config = dict(
    num_hidden_layers=15,
    d_expert=32,
    hidden_act='reglu',
    moe_layers=[0, 1, 2, 3, 4, 5, 6, 7, 8, 9, 10, 11, 12, 13, 14],
    router_score='sigmoid',
    normalize_top_k=False,
    balance_bias=True,
    shared_expert_gate=True,
    lr_router=0.00058,
    norm_eps=1e-05,
    tie_word_embeddings='early',
    dataset='wikipedia_en',
)
Below are experts of layer 11 (counted from 0) of a mixture-of-experts language model. Rows are named router (the router's row for the expert), gate (a neuron's input weights, with its number), up (a neuron's input weights, with its number), down (a neuron's output weights, with its number) and show model dimensions 0-191. Each number is 128 + 32 x the weight over its row's rms, rounded and kept within 0 to 255. Numbers have three digits each.
After each expert's rows: "comes before" lists some tokens at least twice as common just after its tokens as in all text; "mostly gets" lists some tokens that are sent to it at least half of the time. This comes from a sample of Wikipedia text that the model never trained on. Tokens count by the router's weight.

# expert 51
router:137248088161145137120176129138142129131107178104130148143073119121104102154109090110137115079118158141092090087185121150152137196092117141162122112134148151087203111180168157067144126051120099088107112131132120180115093111121085126152132127158101115118107175111092145114156198160182194164112120109136081078136122137159174121147090132143098080122131165110111118110136157134108175057176143204135106113142166076113164135173151105179168058081151167142121183137143118126102147111158169063099117136164088096177142113171162103123133137090174114131114124131126094169136118123146150093
gate0:158158095134102130087152140125117197133124103149098082111081122120117137124102128115090171103069070101094165166119179154129127111111164081172101103177175058085163106119117115131095136150109053192135141089144116164107073114110038151135136117148135074119168161090103136149134144105166098163152116117123186149177135167132159097069129108136156159189139115123157116066156175104125107127184140147106121147097098064120141137103086133091130088078112092123116166101080119100125100148149178102082131091101128128207169096143168124138208123140136145124094100165074130190144102140129169176
up0:155116136086068139141086166123139096128182070147186125126165093138114064081164154185107105085116111087153129112124126115093159169153072124112143128166115143167196110102071145136131113112113126136124100114195122082107113133115105169133168109036079099135135156119169125161128164189110128113118121122151120148209218114106186091150151195171093135117116083138131134136134105121077106127144137127073154142115174164110140109108156039168154089152094093184157156128126134180177136129102130092129134158147127151117145113109134107169125106104067205150115185104093146099066108118114133149
down0:095122130053134199189092118110109136142077141104089087112133178152117116142100143133159120074124149109169097107126162147178151121117153212155156136168108111114150133072212140171096118158146123106136140162146112114154113166120140119119138108072098163121072120094151136154172145189149132083176088113065144164121135110113180195134083124096130175060123212143124107164083164132116198096158115126137078083105159094082104144126125128133126107062102133090055130089170174097114139117119156179134120109167130142100138151149156117136083162164165154111120170112157168141119132160166177168
comes before: ":", "\n", "-", "°", "°N", "="
mostly gets: "°E", " ft", " dam", " mm", " det", " Type"

# expert 43
router:022198113172118105152151136125099104059109099077092114172123051134086133150128098142133165100103137123123066104133168075147137144138139115136176157121134116137176184139127097102104140142108150167111121188118150145128132128076165106159102176130094122100124136129108123095166176142133109127094159145135093098114068094100171136112152140097108108132146074060137102102151081141145150151131159144129107173148137119114136101188130043142155106096200189184110177163160143125134026140079169070139135155155118188148160153186107134107150110118099169170153093100111135095150141139143096156
gate0:157136112168110128115158139139127115086142144146144125133059095132114113052109152151143088069122099131087105127097142146143154145101160100176122144134106134047097108104177084097099135103129159235098103109192086120137161088113132141157124128185080148100102104151083140157102109176157037138106137136135116120137151160098165131159123079119122158107071117097134179109143124118112189076158171104114141091119087157097082133057112093137144068112115151109140150126086089121177091123072123145089152121136100159188097124190147203103108098106131139158108148086154119172128124174099187189
up0:149139147126093088157128122133180182092182128154136162135126136148107056163151145102113136128117091112135042090124158104138157146136094095177200111141068150171146104101059105099073135123141175158109099127150035146149164164167122140169096103050134126135141160125131109132143134097106095117136142135096145101145181115111127107074119127098137158154081095151083117113090129131148127103105120087030159082153145093087114179101123142166084120159133126132131132096130191082116120144146194131077185113086185131121128185114098118103127149141070090130178135070134171113145152163050131140
down0:146149144089148218122164164122151129090154123103191130055116133139100109120152127123139114147090165093125212118136130079133158110125068160168164109132103107085164115181129190190134125103097105102153107128181116144125133154102136104103151190139133158078073136099124161069199182094145149136122100124164086082090147172099172051117140143124187119128147106129124119139160154111129092069120122110151132114096151113122166176100163167096117151108146158158102086084157174175083158151110111195156116108105174084138110119104095158086117114134106069092136171197101111175170123150100165110
comes before: " ", "ity", " the", "ial", " to", "it"
mostly gets: " un", " Un", " However", " non", " During", " ident"

# expert 21
router:059184117165099117147169122119100137099174107106117131103071079097098091152085078091149118155108096171139093090135080094132117121113142135123130158140154080140150149164134153064136156164102176141120099185129138154100116133124131068149073150121073179095084125122090133090204163164151071115135134126129040098154119127111169148133114136165078099093096119112115148136141151122157150084110165174138049117168109099146118095152123096126150100080126156164045160109145122181068083113132131084111073168120125153172171114152112173090167102127158150127177064101123111123090195103109126158
gate0:138151084167117146121179098183115165132183142088155115157048079125114175127120135100180185102142105141119134161045073101066103137138111116139166159158114108036089101130135142110120143157119117137167114114142126066152108137156197134132160154092051153108139158155063109121135097129165121143084167126089099130135144135107118074080104082105126143115141118192113124092102101140125173134130137118140166152099160085142112106104158139136111102155138118178104152116117114039158096106129098095114089088132149061181148149175179185085064101115130167080150109162132129184140164118080154114
up0:112149095116123131122086130160162153133151124140137151198109091163091130063143156145123127104104134124164099144095119068091134116129149124122145115158101172112111028103078125137163155177185178133084148129173056126105058136077130125149129129124156123139136080109176122144213127115121114064120162093135157117199145099072129124139121144131134156144093144080125163104118095126170059122108145124107149143126132105066133149092151126134124161147110110180068119120119187094220132149081114146116205109096163144096080166129120168114120089169136157151098104083077212087107100110107139096
down0:120135141098145140133130077123092135099152163130113092193091161169111140132122138114166131115115170147149191124103125109176089154148156117109097142125126121163071126113085179142148159151146105123126106141159098120088171125112105091133157201145159125137039102120088098120103143137147134091111121120073142137107094082052173115041088192153160152163164161120164138147132093145134128116130156066108150059097114111014118143139143100123119170192155117127181141107100169156100107115150154157161102156098108128103086139072109121076111148087074155137105063120115163189207104150089145120
comes before: " The", "==", " the", "The", " In", " He"
mostly gets: ".\n\n", " where", ").\n\n", ".\"\n\n", " because", "\".\n\n"

# expert 79
router:071220116155105151128163104130121152103086141086107130164079081108086179179110098115143171140141119115134036084107170119117105191125152131150146102124163090138135143105110120108119109099097140080110121206125110135131186139138128075163089159135082081114108133174117115119177193158160126088126117075098150076094122152121119142101154166130110152151113121029103106098112115128176106075127153167140099099149149144127156146126080074134224120094171144156049171123160139149170099102097126091109152144110135148141169113175116118129175118055114165152142094068145105149124120114134142160
gate0:120174045139095198144125101131098145109145128142150180098096149107120129170113130110088179139179046120120072167139158137134075143113138087139170134159101118100070156153123162113097164122145149167098177097103082088119127175133054118133119088162112128125115155151112109173151126145127104181119147095142157099178132146103064106110070141084087106148166121085109096171097143098092102116145135077127152111151118119172056126157118071079143134139116107132098178082110126111127045145087136106095139103078157134174120140123108128137174137049113169146141111113121148127167059199084129191
up0:090172192099110109122117118102118137067140127151196059140151107162159123127088112103122144145121105093091096137134135154102124153192162137091156117147064201156151088132078094136119131126097164163097100095156086076087211094109118160122088158080130100133162168117162144138133148121190134086092141127184130130135161111075104149120162097098118121153114107116099078087057119140119122133119169128128186116164218151100162134111126143086147099110158101184149126131109157114148178135119099105032114139063176145109141122134125135100154148133102139108125108062041153072085153137105144129
down0:144171165078156183107114163136153104084100159074130123104093196131159140126119099101190126074083157159174186102127090124157121094154139155157125123117177131160142168072147111056156130093145105204119103116119076136145135150150198117105137076104097144069084128084113170149104092207159162102149126111139155155088064143091174143131091168114161155142094151185147122143134105140149166133101049123058156149127191100096139111142142170074100105129168151132102155159085147142068098139076155143114105159160104141127142146126104154089062158151131113151117120169141115143125112093152080132
comes before: " the", " to", " a", " which", "ing", " as"
mostly gets: " due", "″N", " appro", "pite", " along", " ev"

# expert 14
router:119252106134162122129143180141183133104150123066102157116093062123119118152123105072171114089133128181146049110153132160178122196097152117144192102124134139067161125158109108098116131078124135105102105126147127149130116139144087086187092116125188158138097155148114136113181174150178188101117158138135036031107122150098126155130135137144084117095166130131114114110130148130137150091174108147140106133092138090135137185153096099125165134125171140176112208166168113134123105107137144095080126113155145093202125082153110139112165114111165108184138114093145074153135115108116119150
gate0:128172163106113141114113113157168137102194098156134133116106093120092134143069114076182133118106094171137123156087105143158160211136119071153136111133141161104059061097150123086091099127122121181139097070146079149146122154134086149210113083139144138134139126125117130125101141081123165094146147132144104142095132125129125150117174131083112172099155179148124079042097106164157132119093121050121096162086106141154108126111076105102088131140093134150097147122080105124184086223104186132115130136099159130223136090127132137094143135123090114149137110122060103194123130083137168189
up0:183136142105141120126056108103106158076138117126171092106122114125079084106109136117135163094103130100129108119100116103134095155111074116066176122107088126122137129110154127134126149174101189091064174095204104070177194149123146197157194180091139120132087162095147085132122130090152135082110164140162101094062110133081089111172157137115092134114137138112094083094098167121083137134108111127131166089070169139132146143107102103105144150183114115129139142129147172070137094130148049168116145158090142153154135134114153091143154136195108150107079068115049188096106122101101172174
down0:095111096120105212024080124149159081115092123069141116143074221141122178145157136108136121100070129112094131142159154114175139079141088091125139103102077076176129166109139111153142060140123079075193123107094134108121115122120093084194138134159133145148106110132134108109169127178198089145103114135089142117095138133132134140156127086121125115118136200161145144123129154103139131105175084112131093114088170158126146148092139125045138143129097086104080069119119108103171139188161139112104075143149157152109072100096220118111099122147124155098089143154154155152148121173149130134
comes before: ":", " |", "\n", ".", " \"", "°"
mostly gets: "°E", " Genus", " Title", " Born", " Released", " Species"

# expert 74
router:110228108135141178109190127161192150169105134111120171123079093141109082166134108097148167083143139176115052138106140145190107169110156115181155096154128132064142115198113158073128126089124117086127087142124141132128124078140117121160113130111140132112116205163092128123172183163178189149080139112130097073133105158107126165121098140168102109126137143157097115114128184135123138070163148157152122146114099084115173149140111092123155083077141147158107192154155126081117104104159132072100122138165125124198123143163148125131154113096205096178150085083145066175120102090135116097
gate0:116126083124097147126166136129110191138110151143135085102112119128154127149171131151111188094107125157056198186101161113096145129120210098137112093177121162110156147144135174123087159106096083175166063129178148097182151124093109082166111128128159142134141094148088121035107115136109077175153162129129110124151154081061127097152154091139114144085091104164153116126124128099096117122094127083197150171150114090128139156066122168116154114115134106161132176167139090105117069131109088106109123115190104107177082084158200145174140133121170136145141108189136099197105125185157136162
up0:144151148087163081138083097139159141157191082151134125090148103140068073112117110105080185135080119094128075104142109100068147192144108111167164107161113146114139086150081132157129110147201147178116153117154113160114111134131102172122117181092091155085131119124195157128133153138135086113133141113136114122143158097063058074179138143114153131104130094124065101126072128142054114170147109111110112144136105138117125087189142087103113075129102156130145138104126139079151157137167112109052179107119187158127164121105140079162114131180082175118062079165103114104108138094057152080
down0:149102159110118177041088158103120140127145128041149123206151186135109098113075173118128089104077131118148147114092118169187181168079187072120106131136103114159192128124122152125155099124172041075141148120142117138131128108123123132128153092162149106112091116119123093103163107184139105087137067163130119151136103152135164139086149106123121173119124149142136169111119102129083144089190077103132099114065226109099128143126150129134149115133129135159053094111128143107079140177084125198115153119138127091072171115137119097157135132083143087077147123108119221112144126103139150122
comes before: ":", "=", "°", "\n", "″N", "-"
mostly gets: "°E", "°W", " Coordinates", " Genus", "″E", " Location"

# expert 61
router:099193105161152090088146138119112098142123160161100127158108113132088135187126121086139164137120150125146103088150112124139120160065149082157182120138163149113176111125153180086108139126108185137140149212118101178122126133137104063128109159075049156117093179110088125117186181156140120173111107130091057055134178112145119086122153153125106111109140086139141086103111139119134141093127126141130092103171140072113131083133086121134167122175146198123034157180159142126114091085122164076140118183160150130201142173197165132164143103090145167139124137082125122139116146145112187166
gate0:126146098144146146129136090121106140064160130112106161197131136131137102160111141194121140099107148143099126112153151103170116103069124094215177142131152087114111102095114112103140181128135128167093087136090078102097104065167129099180105085111111146163136138143092107130093112130141125158127170111153160094101171108105073066096092086104135086178127102158159167069147097155103208127166105125194116152064070088161111126133136154146129149160123156198086125186102169064135119119146107074129147134131151099179154135154175133133108090121131139113145110151080103196144158124139216191
up0:126155144118140127124126126071140165204188102170185150155179115151079131195128147157102151093122195087131105106100138040045171145083128155120153112113136117159171126110093100084107115084070172141111134106146102124138157109116110146140118112109104069088180106117096121072123146096160166142128119076106148144186180090110156137175141136132102142128101077159121073122086116121115169134101099144116160121115110087101143175093155087074109176109130141175109118085088135076134038086112100176107195130131127135116127164145143103159124126183067132123124124096067178124114081141090151136
down0:124123159063163194104123120145120126091112115122129196105118148131117112172193156134154102125122192088081189097137146121145083109122115122121148109120118108106117123146080162141164148169090085222188116189089122100147106121121140093131133133118075112139095151115115115073119105137128114155139144143112098064106135179097149093085113155128088158084175156177142145130065139169140154140164116089135138117116131163096163155095080180137086109157080151124090069178097190110101072143150126210127132132156141154110119110125120114052081176119076138090128120084126175156156105220162143109
comes before: "0", "-", "9", "ro", "ical", "ic"
mostly gets: " mult", " pat", " ant", "-c", "-m", " art"